Experts of a small language model.
Size: 8 layers, width 384, vocabulary 16384, 81.8M parameters.
Experts: 96 experts in each of 8 layers, 4 picks a token, a sigmoid router.
Training: a variant of Muon for the experts, 245M tokens, 4009 steps.
Below are experts of layer 5 (counted from 0) of a mixture-of-experts language model. Rows are named router (the router's row for the expert), up (a neuron's input weights, with its number), down (a neuron's output weights, with its number) and show model dimensions 192-255. Each number is 128 + 24 x the weight over its row's rms, rounded and kept within 0 to 255.
After each expert's rows: a language model's description of what the expert responds to. This comes from a sample of Wikipedia text that the model never trained on.

# expert 30
router [116 141  85 115 130 133 141 148  87 152  95 105 136 124 127 131 119 156 100 166 148 150  93 102 119 117 106  91 117 149 167 157 123 126 109 124 122 123 145  91 137  97 106 106 158 102 155 162 162 118 129 147 112 159 162 168  90 148  93 143 133 181  94 108]
up0 [146 133 106 172 113 132 126 143 100 135 117  97 137 102 172 132 104 125 146 137 147 154 146 123 121 104 126 135 164 145 142 166 150 109 131 125 141 133 149 104 177 133 107 124 142  93 129 181 124 127 107 142 107 168 125 127 157 117 113  99 126 143 128 140]
down0 [108 155  78 148 147 106 112 123 147 178 129 111 149 132 133 113 135 194 132 128  79 149 112 129 111 142  96 127 145 121 120  88  75 121 152 159 124  86 118 153 162 145 115 153 127 124 111 119 116 146  91  63  73 123 164 129 104  95 124 115 152 109 107 119]
up1 [126 101 167 166  95  99 150 158 147 105  89 138 131 131 147  98  99 120 149 114  98 139 134 136  61 108 121  90 157 140 132 142 134  98 115 103 155 141 110 121 130 141 123 135 142 110  93 137 114 127 115 145 137 131 138 113  92 128 118 140 130 121  92  93]
down1 [128 146 119 147  78 159 100  89 130  81 110 137 158 167 174 100  79 134 137 124 117 121 111 127 100 111 142 118 138 139  94 135 165 136 127 187 116 126 133 155 104 149  92 118  99  98 154 126 127 137 105 138 140  97 115  83 165  87 135 107 131 145 136 138]
up2 [141 110 121 104  74 148 140 155 156 184  89 104  99 126 113 110 122  97 125 118 127 131 123 117  68 129  88 162 123 135 138 166 131 133 127 133 162 138 117 120 121 119 161 125 143 118 153 171 156 116 139 140 180 156 106 127  80  66 162 115  96 157  90 129]
down2 [130  98 124 196 153 152  96 127 140  81 168 140 116 122 150 102 130 119 152 137 139 155 133 126 131 168  71 142 148 101  97 115 122 127 131 136  84 128 145 119 128  63 129 123  78 127 113 125 137 130  80 138 105 163 155 115 104 133 123  97 141 126 143 108]
It responds to: Nouns and years completing "See also" and "List of" entries, plus headings such as Notable, Honours, Results, disambiguation.

# expert 60
router [130  87 119  94 142 146  94 121  80 161 130  86 128 145 136 129 127 117  99 155 111 123 124 103 122 125  91 129 139 132 176 164  84  99 101 108 124 159 113 115 131  74 150  97 132  87 146 111 158 129 129  93 136 143 139 166  98 101 102 119 119 108 126  54]
up0 [ 95  90 132  94 156 159 116 114 133 158 108 128 136 107 109 135 109 132 141  97 153 103 141 140 122 145 120 109 133 145 130 143 157 150 146  98 120 123 136 131 112  96 127 135 126 108 133 158 115 138 106 113 133 101 124 133 138 131  98 128 112 112 152  93]
down0 [152 161 138 153 125 139 152  82 122 129 142 147 139 152 126  95 101 117 116 172 143 145  78 123 101 124 149 124 140 142 130 134 131  74  80 112 115 179 142 125 147 130  93 146 118 130 105 119 127 133 189 135 131 141 130  79 157  76 119 146 171  78 131 117]
up1 [140 109 119 113 121 172  98 116 163 107 132 114  92 143 126 128 117 147 135 106 145 113 106 138  46  89 144 131  85 131 130 128 133  89  99 141 146 147 122 161 156 107 114 129 164  84 150 155 160 101 145  98 164 176 127 180 125 134 136 161 115 118 100 122]
down1 [103 129 132 146 162 121  90 127 144  88 143  64 125 174 139 154 123 140 127 132 175 131 149 115 125 115 162 139 122 151 133 128 144 128 153 110 137 159 106 100  79 131 127 124 137 113 115 154 152 136  58 144 122 113 151 147 107 129 152 109 127  55 135 171]
up2 [110 121 159 168 172 151 152 136 146 133 125  99 159 128 107  90  79 136 115 177 107 133 159 146 128 137  91 156 109 119 128 162 108 101 117 131 149 137 141 150 118 126 138 136 104 155 117  91 129 155  99 108 140 161 134 120 159 126 125 127 125 169  85 115]
down2 [113 145 107 146 105 109 125 134 168 114 138 125 111  88 125 141 116  88 104 100 102 101 137 102 146 149 106 101 147 149 149 104 102 115 113 138 148 207  68 143 141 116 113 118 140 145  98 115 135 144 165 145 134 108 138 188 144 110 158 128 128 156 168 171]
It responds to: First letters or first pieces of people's names in results tables and lists, e.g. Kirstie, Zoe, Chris, McK.

# expert 59
router [ 96 131 111 128 157 144 158 164 137 141 110  77 131 115 118 111 108 166 135 147 109 146  71 136 127 123 113 131 115 141 152 134 148 118 133 104 140 121 152  82 145 126 115  90 109  90 141 138 181 143 129 129 122 114 120 130 125 133 126 113 125 134 115  86]
up3 [138 131 139 154 108 161 152 128 160 149 120 131 113 122 152 165 121 139 154 118 124 141 107 147 112 116  77 140 105  94 119 153 136 127 147  97 109  93 171 107 139 112 124 172 134 128 139 129 170 138 132  89 136 105 125 120 107 132 126 114 117  95 105 117]
down3 [143 154 140 123 143 178 131 151 148 132 143 172 116 113  69 108 119 133 133 111 101 135  74 154 132 144 121  99 117 138 117 129 149  84 114 110 109 111 113 173 114 109 152 178 116 107 158 131 123 103  98 136 159 158 141 135 137 184 142 134 103 128 127  84]
up4 [117 164 126  87 125 128 112 153 116 141 112 123 120 115 141 148 131 160 140 132 114 124 130 120 104  87 132 153 123  85 166 146 120 132 125 155 105  92 134 121 156 130 163 156 147 135 115 111 147 134 159 154 124 178 134 102  85 164 167 128 162  92 153 139]
down4 [135 118  80  92 127 145 202 116 124 106 130 155 116 128 128 117 123 151 143 104 109 127 144  98 105 137 162 159 170 107  93 151 157 130 193 180  84 151 137 106 102 142 125  81 143 112 141 128 154 144 128 104 105 107 158 108 176 115 114 136 114 144 160 187]
up5 [100 118 100  80 121 114 137 167 134 163 116 153 133 114 141 159 174 143  92 156 137 132 180 154 127 101 135 136 106  97 126  91 100 169  99 140 221 110 169 126 166 117 144 122 103 161  77 142 122 136 128 114 132  74 145 125 132 138 132  97 168 118 111 107]
down5 [136 147 102 115 105 117 141 106 111 139 140 114 166 156 100 121 151 128 168  97 123  52 114 145 122 123  84  83 123 116 133 102 117 162 119 127  86  86 125 142 127 100 139 155 145 118 128 138 130 162 152 130 117 115 140  98 114 110 122 140 177 140  91 129]
It responds to: Copula and placement verbs opening encyclopedia definitions of places and things, such as is, was, located, situated, often after the subject name or It.

# expert 2
router [ 88 110 145 100 122 139 136 105 102 128 108  92 114 135 126 102 111 148 106 144 118 123 114 139 137 106 115 102 120 106 153 163 109 120 147 131 107 155 125  89 135 100 145 114 119 132 130 138 157  91  73  92 134  97 137 149 118 116 117 158 113 158 101  88]
up3 [131 109 128 122 147 129 159 184 120 144 151 112 141 121 123 137 110  95 154 146  82  78 148 114 114 119 128 137 114 134 166 134 144 109 159 101 121 102 137 151 115 137 123 140 125 113 107 118 128 140  94 126  92 128  80 133 106 132 129 127 144 144 141 137]
down3 [111 108 151 126 150 157 196 111 127 152 125 157 106 118 106 130 151 139 144 134 125 108 112 127 107  92 116 117 141 123 151 110 170  88 131 134 113 113  96 130 111 130 134 136  98 144 156 133 140 142  91 113 129 149 126 128 123 135 140 114 139 120 178 163]
up4 [ 83 151 157 115 129 146 160 131 138 117  94 139 118 129 143 130 110 165 114 155 149 133 146 142 133 126 134 104 150 125 110 141  80  95 105 149 124 132 119 146 101 152 144 109 156 119 125 123 151 100 198 203 120 138 158 148 140 144 142 120 172 136 109 113]
down4 [121 124 133 168 101 108 142 142 100 135 103 151 128 102 126 164 157  95 145 146 187 140 113  99 192 138 133 164 126 135 108 135 175 119  66 136 128  99  86 161 163 141  98 147 137 155 110 124  98 115 108 109 114 128 145 151 144 123 140 137 123 121 158 130]
up5 [153 122 144 136 151 158 118 117 131 113 113  78 115 164  96 116 160 100 121 150 116 145 105 147 157 142 122 165 134 120 136  97 120 118 104 129 172 162 137  89 129 136 157  91 168  84 140 121 129 119 145  80 141 135 136 148 150 124 139 118 117 151 162 113]
down5 [107 110 144 146 113 139 137 132 131 108 125 144 104 121 142 157 129 134 174 127 141 137 126 120 105 170 111 123  95 159 165 153 134 172 181 147 129  88 122 124 161 162 160 103 138 111 151  91 111 172  97 119 162 106 148 119 125 119 153 145 135  99 127 128]
It responds to: Year digits and numbers after a space, dash or pipe in authority lines, tables and dates, such as Stempffer, 1962 or Turner, 1941.

# expert 38
router [ 97 109 160 137 137 136 122 106  89 139 121 112 139  90 125 136  75 131 104 167  91 116 152 110 138 146  72 140 155 126 136 133 134 154 150  90  90  95 127 128 114  60 175 119 143  93 125 166 140 116 115 108 126 142 155 132 119 123 107 170 132 134 156 103]
up3 [113 150 128 153 126 141 100 124  97 101 161  97 106  73 140 136 135 159 113 124 119 143 162 139 107 164 123 163 109 118 108  83 104 155 158 118 120 116 144 143 147 110 159 135 135 123 134 125 117 122 130 141 117 117 124 111 100 122 153 138 133 119 134 126]
down3 [128 122 112 154 137 130 128 154 174 117 129 112 149 119 131 173 109 133  99 142 108 127 114 106 183 176 117  97 125 109 121  47 157 113 170 130 121  94 145 140 151 136 124 159 111 119 120 132 136 146 174  80 106 135 152 126  90 120  93 125 120 122 100  87]
up4 [119 145 126 119 137 136  85 154 147 130 131  57 144  96 117 119 141 154 134 126 107 103 129 134 101 105 123 149 150 148 174 145 139 117 124 115 136 112 126 163 129 102 127 140 130 107 116 129  98 128 157 142 124 142 124 128 134 148  54 118 133 113 103 112]
down4 [157 116 134 151 153 132 125 134 124 139 118 116 101 117 156 127 147 107 146 156 138 164 116 149  96 143  70 141 131 123 162  80  89 118 133 156 122 131 150 183 167 111 114 133 131 124 112  91 113  89 123 167 117 139 121 174 178 131 136 119 157 113 126 139]
up5 [106 106 119  77 132 147 162  96 180 143  99  88 118 155 139 120 106 136 100 131  74 158 111 151 149 152 126 128 165 151 146 133 125 119 146 119 137 162 116 143 108 127 158  95 163 141  67 159 136 110 169 186  99 118  76 122 143 150 112 129  65 142 125 134]
down5 [117 158 126 115 143  91 120 140 123 185 133 155  70 129  80 122  87 101 124 132 108 131 134 130  91 128 142 161 133 141 123 125 162 154 157  92 141 113 106 149 127  72 126 146 154 144 114 162 155 133 160 139 103 117 125 121 135 145 132 167 114 135 120 157]
It responds to: Pipes and event words in sports results tables and articles, such as Championships, medal, freestyle, Women's, Cup, doubles.

# expert 3
router [109 122 149 114 134 142 159 153 112 144 135 100 136 159 122  99 163 131 117 176 132 154 110 159 135  98 134 113 138 118 145 136 111 105 117 179 133 143 102  81 129 136 155 102 157  80 142 153 136 107  98  80 115 113 158 173 143 128 118 137 136 123 130 102]
up0 [123 133 129 131  85 129 140 146 121 180 122 113 109 121 132  98 122  97 155 161 158 121  86 138 116 119 137 130 137  90 161 106 136 149 133  96 112 133 124 168 137 130 153  95 113 135 147 137 144 128 128 127 129 126 143 106 116 140 110 116 148 164 147  94]
down0 [130 146 130 131 138 135 106 133 139  84 107 133 108 136 119 146  84  82 156 178 133 105  77 139  97  96 147 170  92 147 143 130 145 144 136  83 137 114 151 126 108 161  99 158  81 141 188  94 119 147 153 103 105 127 158  87 104 159 106 146 122  92 124 156]
up1 [149  81 132 118 115 134 154 166 129 134  82 112 151 133 122 111 165 117 155 153  91 150 112 151 101 133 153 136 131 137 134  83 132  88 130 103 121 170 120 109 115 139 130 129 108 169 136 178 101 135  84 105 137 135 130 174 198 153 122 150 159 130 146 121]
down1 [143 107 166 135  92 137 107 100 128  99  91 127 154 157 147 110 126 132 127 142 137 157 125 113 145 118 129 174 123 134  78 105 145 157 107 119 116 138 136 148 127 130 121 141 134 123 165 140 121 123 147 107 147 110 115 148 127 142 138 101 156 132 139 109]
up2 [100 125 139 135 139 123  84  94 142  99 120  32 105 174 167  95 147 102 109 169 137 123 152 139 137 111 163 128 131 151 105 158 119 148 144  99 112 132  97 123 150 120 111 140 129 120 125  96 136 172 124 156 130 125 132 155 111  85 131 113 136 147 139 121]
down2 [140 156 123 107 156 117 116 142 148  95 136 122 126  94 131 113 139 152 126 133 124  59 101 136 112 131 193 124 139 125 177  95 148 118 155 128 159  69 149 150  89 114 145 138  62 106  95 122 153 123 133 150  97 167 186  96 138 106 127 113  61 132 156 168]
It responds to: Mostly the article a before a noun phrase, plus this, another, something, any, very and relatively, as in a bishop, a draft treaty.

# expert 31
router [107 108 108  94 133 136 105 136  89 143 112 106 116 109 158 124  98 114 100 173 143 107 100 159 113  83 110 100 152 108 134 101 113  92 162  95  97 192 108  99 146 101 134 110 102 147 131 128 142 111  46  81 143 126 101 146 121 129 114 136 116 153 143 119]
up0 [106  90 140 140 119 120 158 159 105 164 137  82 125 132 137 104 127 118 113 143 128 136 130 159 127 122 130  98 141  87 131 159 148 110 114  57 123 196  88 127 126 173 111 109 149 118 113 164 103 114 157 105 150 157 117 141 134 110  99 151 133 107  82 103]
down0 [111 113 120 107 135 111 156 109 105 146 168 162  96  77  93 134 125  82 152 123 143 139 130 114 144 149 104 147  96 145 138 163 110 155  68 104 131 199 167 104 153 128 153 163 121 153 153 134 114 155 146 126 105 109  88 170 149 112 130 160 147 162 144 124]
up1 [140 122 143 104  99 122  75 144 133 139 173 114 126 131 120 102 151 121 122 129  83 112 129 114 118 119 112 149 171 118 114 107 159 102 139 135  99 121 140 131 149  92 133 120 115 140 146 186 112 121  87 127 145 176 116  95 115 179 173 122 115 137 167 126]
down1 [186 193  72 112 144  83 143 129 124 182 124  60 104 147 116 102 113  88  37 104 132 124 141 125 111 119 121 142 155  90 102 111 172 150 141 151  79 100 116 127 138 116 133 156 114 135 143 142 125 116 145 170 117  98 131  97 117 125 145 131  94 108 100 151]
up2 [105  87 124  83  84  95 109 138 133  89  97 169 187 153 106 112 109 112 121 136 124 125 113 150 117  83  95 110 168 155 107 139 124 162  93 115 138 154 105  97 162  88 148 113 107 149 114 160 162 118 123 110 152 165 137 140 118 123 134  87 132 138 129 119]
down2 [122 127 136 114 107 181 175 119 144  99 126 155 109 136 143  90 147 148 136  78  98 158 142 157 127 130 127 172 132 118 104 113 100 128 134 125 108 130  95 127 127 101 135 175 119 112 173 111 114  71 170 139 132 185 115  82 147 125 118  93 104 110 157  67]
It responds to: Nouns and verb endings for actions, agreements and relationships after the or his, such as relationship, meeting, agreement, fight, crossing.

# expert 42
router [127 137 112 116 125 163 171 138  87  96 100 127  91  74 152 118 124 144  74 152 124 114 138 138 113 158 102 117 113 138 163 137  97 133 159 127 146 115  85 103 130 131 149 112 140 107 110 150 177 109 139  74 124  96 169 136 103 147 140 118 114 140 119 128]
up0 [118 122 175 158 123 142 123 123  91 119 127 134 105 118 119 108 168  90 125 171  97 148 136 169  98 151 118 154 139 139 123 129 143 116  95 135 147 121 101 125 145 167 114 151 118 125 133 113 129 144 130 161 117  80 135 140 135 132 123 131 141 104 126 175]
down0 [147  89 121 114 145 181 176 119 141 122 129 171 143 141 148 132 100 140 114 113 137 116 167 123 138 144 117 168 109 153 130 126 133 175  93 116 109 116 135 103 134  99  48 136 133 132 122 173 111 128 130 142 134 130 125 112 167 155  84  99 107 146 107 155]
up1 [139 161 105 123 149 123 184  74 118 124 114 111 145  99 137 116 139 170 106 104 120  87 107 134  89 152 110 158 146 141 156 124 120 116 136 109 133 128 100 119 147 107  83 129 115 130 126 146 147 100 137 113 101 100 142 169  83 112 105 130 131 115  98 119]
down1 [128 147 122 142 140 124 133 179 209 106 111 155 142 127 123 134 135 113 155 156 133 122 100 113 164  78  97 125 119 146 101 129 137 101 124 174 110 201 109 143 172 152  85  89 125 143 134 115 131 154 146 146 131 108 123 146 151 116 128 130 124 122 148 138]
up2 [137 147 130 121 139 145 133 158 143 130 157 158 118 124 140 121 121 150 132 155 122 144 128 123 137 177 119 133 120 115 134 143  72 126 104 135  92 149 175 134 122 109  87 121 149 140 117 115 112  77 128 108 143 114 111 151 146  88 155 146 167 117 110 127]
down2 [145 154  86 143 127 110 123 119  97 125 119 154 154 141 179  82 116 112 126 135 151 141  51 185 137 134 126 114 101 127 143 159 110 132 122 104 132 141 148 180 100 121 146 149 126 127 125 122 140 109 131 166 145 122 136 141 127  93 110 148 165 148  99 169]
It responds to: Digits, percent signs, million/billion and units in statistics and census text, e.g. 104 million, 0.00%, 300 people.

# expert 24
router [124  57 140 131 120 141 143 127 122 112 111  95 118 131 128 115 127 140 113 138  97 121 105 126 135 131 147 105 173 102 138 124 142 119 171 104 132 165  77  99 116 138  83 130 122 115 121 153 160 108 101 109 106 139 142 132 141 122 130  92 129 159 120  90]
up3 [140 130 129 111 138 111 116  98 137 155 119 108 139 143 125 104 118  96 135  79 115 122 109 109 104 132 125 136 163 115 135 132 156 119 126  85 143 146 121 125 115 136 161 116 146 109 171 198 119 120  86 142 163 133 129  75  92 126 191 151 102 154 167 117]
down3 [120  97 185 121 184 171 136 145  63 143 150 161 150 130 131 144 177 144 136 133 167  85 151 121 131 122 139 144 147 169 113 164 127 156 133 126 137 137 150 115  88 134 147  91 167 133 148 144 166 113 120 115 127 171 137 152 127 141 174 128  75 113 120 137]
up4 [ 89 141 136 146 122 111 119  97 131 103 143 137 137 112 119 148 146 117  90 126 126 115  99 112 144 154 141 127 174  79 148 116 106 106 136 138 159 131 101 142  89 116 106 131 110 131 117 140 160 129 152 112 107 147 163 113 139 126  90 136 160 130 153 113]
down4 [103 119 149 133 148 122 146 145 108 115 123 123 153 144 130  65 129 117  87 104 171 110  76 112 145 125 126 184 142 115  90 124 104 130 137 139 123 144 120 109 141 133 163  84 162 121 111 143 173 145 126 130 141 128 132 115 174 123 127 139 138 120 130 130]
up5 [153  77 153 106  94 150 118 128  96 128  88 101 155 109 142 133 168 165 139 161 136 144 106 110 142 153 158 146 154 170 110 162 127 129 134 129 111 136 101 149 160 131 144 138 138 125 184 105 147 117  99 144 171 105 145 114 119 174 157 142 113 125 103 138]
down5 [147 124  90 101 118 141  89 140 146  88 122 180 146 125 144  98 138 121 129 103 166 117 105  91  79 159 128 126 143 143 157  98 132 121 112 141 138 153 100 130 173 179 127 127 136 144 105 106 112 156  66 202 102 141 174 185  76 144  90  96 109 191 134 112]
It responds to: Directions and location prepositions in geography and road-route text, e.g. north along, south of, near, located, the opposite shore.

# expert 14
router [115 134 135  72 116 153 125 157 135 141  83 146  90  93 115 130 106 155 108 145 142 169 143 120 122 121  82 141 151 129 162 118 110 121 130 116 159 123 130 111 126  88 132  88 157 106  90 116 158 139 110  89 136 103 122 171 124 133 122 147 112 129 143 113]
up0 [119 147 151  53  93 137 135 183 152 150  93 131  95 126  91 182 132 141 132 170 116 151 137 134 140 132 119 125 105 130 186 130 121 126 156 129 114 113  71 114 120 108 149 118 150 113  85 128 142 118 125 101 123 150 120 136 193 136 124 143 102 119 160 113]
down0 [105 134 123 185 139 117 135 120  93  81 149 130 122 100 189 103 128 130 120  67 118 100 116 135 118 136 183 150 104  94  93 178 113 151 129 135 139 159 185 126 164 131  98 138 118 151 131 155 132 130 138 129 116 125 133  87  74 145 115 122 125 126  53 168]
up1 [126 108 145 145  95 135 103 107 189 100 162 182  77 108  91 130 120 132 158 127 112 161 102 136 132 114  99 170 148  98 130 149 159  99  97 138 136 143 122 140 111  95 115  87 137 118 159 143  81 110 138 142 127 101 154 125 156 128 135 172 106 131 137 138]
down1 [100 133 153 148 112 126 152 106 135 126 127 129 111 158 159 134 126 128 106  85 127 132  77 204 149 140 121 139 145 131 109 175 144 140 113 159 129 120 178 145 107 117 157 119 142 160 159 144 121 140 166 165 160 155  83 142 131  95 102 128 160 101 121 124]
up2 [133 124 104 129 134 132 154  98 131 107 135 121 131 116 164 106  96 129 126 105 132 131 159 150 138  89 149 108 166 127  88 139  70 134 150 107 147 106  96 119 105 132  91 150 138 118 143 156  99 136 117  93  74 115 116 136 124 133 139 157 134 111 133 122]
down2 [107 128 156  91 123 140 157  88 153 125 117 100 140 133  92 167 150 124 127 105 131 134 183 127  72 128 117 140 183 163  73 124 112 112 148 131 170  89 125 102 115 158 131 157 114 159 135 109 150 146  83 150  35 127 106 173 124 109 104 177 133 213 115 111]
It responds to: Occupation and role nouns after a, as or was in biographical openings, such as politician, footballer, director, assistant coach.

# expert 19
router [111 124 120  96 131 132 131 128  97 172 124  78 135 155  98  95  92 119 101 129 134 140 127 109 132 103  93  97 114 112 123 131 111 126 158 104 118 135  75 112 176 103 132 113 165 143  98 127 149 140 103 128 124 140 127 167 137 130 114 153 100 145  71  72]
up0 [121 140 128 166 111 113 111 145 101 128 129 112 139 114  79  40  97 115  93 112 158 150 189 143 154 143 111 152 115 151 113 133  83 128 122 125 145 115  79 104 145 140 171 128 104 127 137 132 143 118 114 117 112 130 120 140 107 126 111 161 122 105 122 142]
down0 [ 85 160 135 133 130 151 131 132 110 186 127 133 121 117  61 100 126 132 121 130 137 131 158 146 168 154 124 145 138 114 161 102  62 132 123 122 143 108 145  84  87 139 100 149 119  96 104 107 165 148 144 128 119 108 160 105 147 155 144 130 120 154 100 133]
up1 [ 86  82  57 108 118 112 130 109 181 121 163 139 118 100 152  89 129 153 161 106 130 141 152 128 144 140 141 139 107 122 131 124 121 144 149 140 149 162 136 168 154 136 139 128 134 128 120 114 133 113 103 106 110  96 214 154 103 128 166 144 137 173  78 141]
down1 [101 163 108 142 106  96 100 129 150 103 103  93 119 155 133 118 145 126 139 144  93 133 122 155 137 147 126 137 127  88 114 162 141 156  99 150 151 110 144 143  91 141 112 119 114 117 125  99 146 121 115 137 126  77 105 114 158 124 110 135  94 136 182 142]
up2 [105 104 137 121 127 116 129 105  98 150 107 120 104 113 118 156  88  90  98 154 136 129  91 128 184 135  84 183 107 133 126 122 108 129 173 124 103 169 120 131 143 127 129  90 148 118 127  89 125 126 107 142 125  69  77 147 115 145 148 115 133 121 152 124]
down2 [161 100 172  84 143 140 112  77 128 160  94 150 178 116  72 101 166 176 128 134 138 166 112 101 135 134 161 135 155 120 101 181 130 123 127 116  98 135 103 111 145 123  97 114 149 135  83 142 103 109  93 148  73 136 143  99 109 169 109 105 111 145 100 167]
It responds to: Possessive determiners and 's, plus the noun right after them, such as his, their, its, 's, his playing days, his report.

# expert 27
router [133 123 110  93 115 131 139 111 115 145 165 129  87 102 155 151 104 115 111 134 108  97 115 132 164 115 127 106 166 125 149 117 137 131 117  62 120 128  92 149 105 102 118  78 156 122 119 185 120  95  96 118 119 147 144 133 137 105 161 103 105 148 134  80]
up3 [ 88 143 145 117 125 140  83 159 115 146 143 136 119 120 110 191 131 119 119 122 155 151 166 116 153 106 142 149 118  74 116 139 142 121 118  92 115 116 127 186  95 126 104  98 123 127  95 144  98  97 121  82 141 152 129 138 131 138 144  99 140 157  84  91]
down3 [130 104 112 150 109 134 141 115  93 119  93 118 140 111 148 168 114 124 149  81 182  97 157 137 135 153 132 123 115 168 117  78 145 143 109 157 108 156 107 113 186 133 128 145 121 165 124  92 143  91 138 138 127 129 159 146 142 117 147 129 135 156 156  81]
up4 [149 153 101 128 120 142 176 112 125 147 143 144 125 129 126 132 107  84 118 117 128 133 124 127 136 122 149  78 100 120 124 131 145 117 165 115 115 147 128 135 107 138 158 118 159 109 111 168 111  73 144 155 123  97 182 123 105 139 103 130  99 161 111 157]
down4 [ 98  97 162 153 160 120  69 158 106 134  98 114 117  99 118 129 157 167 130  84 128 135 139  98 117 135 121 112 100 125 109 109 104 146 119 154 110 134 121 122 102  89 166 134 141 126 145 119  91 155  93 125 122 201 108 125  81 133 131 141 105 102  94 136]
up5 [147 109 144 111 113  86 154 117 120 134 145 105 154 148 124 114 163 119 144  90 126 118 157 133 153  99 118 130 141 126 120 142 149 116 142 134 134 162 103  95 149 153 102 128  96 125  86 162 111 141  97 138 102 180  99 150 137 128 129 189 128  99 121  80]
down5 [153 127 143 119 104 118 139 107  98 158 110 136 103 119 115 165 151 122 122 160 125 141 114 157 127 127 115 142 104 178 149 124 101 137  93 113 103 165 130 103 148 162  97 106  86 163 150 126 133 116 131 175 129  96 122 129 101  89  77 108 169 130 131 138]
It responds to: Digits, dashes and spaces in sports scores and result tables, plus match words such as win, match, tournament, touchdown, round, scored.

# expert 6
router [102 122 151 101 126 138 119 129 109 121  79 127 121 126 117 119 128 131 125 152  92 156 121 130 151 137 122 137 109 125 141 139 127 128 129 155 159 141  96 112 133 134 130 115 165 103 127 125 188 124 130 108 139 174  94 166 121 162 139 146 128 152  94 123]
up3 [167 173 143  93 125 137 138  94 139 138  89 118 118  96  78 143 130 122 116 125 112 129 100 115 173 114 144 137 144 127 130 103 123 172 107 148 123 109 167 117 100 132 110 127  74 134 131 134 113 123 141 179  91 178 122 158 132 126 125  92 116 136 101 121]
down3 [127 129 140 125 100 141 134 164 138  89 138 108  97 113 118 125  93 121 109 139 117 156 126 153 148  97 150 116 151  89 141 129 130 143 205 147  89 139 141 150 167 137 147  89 128 126 139 132 142 120 156 118 139 113 134 107 120 140 142 106 136 121 122 134]
up4 [117 133 127 112 130 135  94 151  60 126 121 147 146 154 112 154 176  87  30 123 145 102 113 107 151 116 128 126 129 108 112 166  92 111 166 112 102 146 121 107 105 119 145 149 114 130 141 179 115 132 140 108 119 150 160 137 120 131 162 120 148 151 147 203]
down4 [129  89 111 142 120 129 148 141 121 138 152 153 118 128 124 137 105 106 151 135 136 163 154 128 150 132 153 122 109 115 134 100 137  94  99 110 116 165 128 118 152 134  85 137 108 106 138 127 108 100  98 116 161 120 113 148 120 115 170 107 110 100 134 117]
up5 [119 102 141 105 135 102 139 156 147 157 137 146 145 150 132 120 141 135 144 111  98 141 134 140 159 118  98 105 144 148  79 174 128 123 158 103 158 139 118  85 171 114 100 118 149 137 140 149 141 131 132  90 140 115 158 104  87 119 159 117 134 109 135  86]
down5 [116 130 129 138 156 164  84 160 145 137 120 111 154  95 122 153  68 126  96 104 168 164 115 148 162 126 169 143 137 173 147 154 114 136  87 145 142 100 122  84 125 129 114 113  99 125 158 110 138 147 156 119 126 144 136 129 105 109 113  76  91 150 176  62]
It responds to: Pronouns, was, commas and occupation nouns in biographies, e.g. He was born, politician, footballer, often right after a section heading.

# expert 5
router [108 132 128  87 134 155 128 148  78 135 112 106 128  90 159 144 123 116 125 137 132 150 147 117 143 122 109 115 141 133 166 136 107 142 120  85 151 141  93  83 137 109 110 123 138 119  79 136 185 105  88 115 107 152 124 147 135 111 144 128 130 137  89 127]
up0 [ 97  87 157 149 145  83 113 112 133 177 122 112 107 144  98 140 148 151  85 112 148 160 146 135 122 121 132 109 138 110 104 116  93 124 168 122 115 110 142 109 138 143 128 132  84 140  88 123 133 107 150 145 132 119 131 144 180  95 124 136 122 152 124 129]
down0 [121 145 140 124 123 128 149 154 123 124 127 124  76 164 141 159 137 158 168  86 160  94 129 138 147 118 137  91 134 113 180 136 130 118 159 126 118 133  78 108 140 145 155 156 121 105 144 130 142 161 123 118 133 117 137 126 104 119 115 123 139 153 168 128]
up1 [121 162 129 135 148 161  99 137 158 115 132 162 120 159 142  95 111 136 108 153 162 140 135 137 110 121 112 134 157 129 131 113 100 153 117 115 102 108  78 143 141 125 126  88 170 146 116 144 102 104 119 129 117 182 117 107 116 172 125 107 125 132 135 112]
down1 [111 122 132 145 121 120 140 125 166 141 109 160 134  96 158 139 138 130 125 122 174 118 122 110 144 139 113 100 111 160 127 123 147 122  97 148  83 141 113  94  94  81  65 146 130 156 133 136 112 173 129 168 122 100 171  68 109 129 167 113 137 104 106 137]
up2 [101 166 166 125 138 162 174  88 113 153 147  87 117 137 154  87 144 104 153 159  89 133 113 125 116 103 128 137 148  96 117 150  78 128 121 174 126 180 114 126 165  78 126 125 101 160 104 105 155  94 113  75 100 143 134 108 145 111 186 110 125 131 130 119]
down2 [ 97 106 144 129 133 153 184 161 127 121 122 148  82 127 121 138 132 107 112 135 152 114 127  98 151 167 100 107 112  67 139 171 172 188 138  96 144 148 107 165  92 144 159 126  95 144 108  85 138 147 110 140 128 164 149 137 161 103 135 117 159 165 100 128]
It responds to: Words in biographies about schooling, such as graduated, attended, from, at, University, College, School; also nearby connectives in career sentences.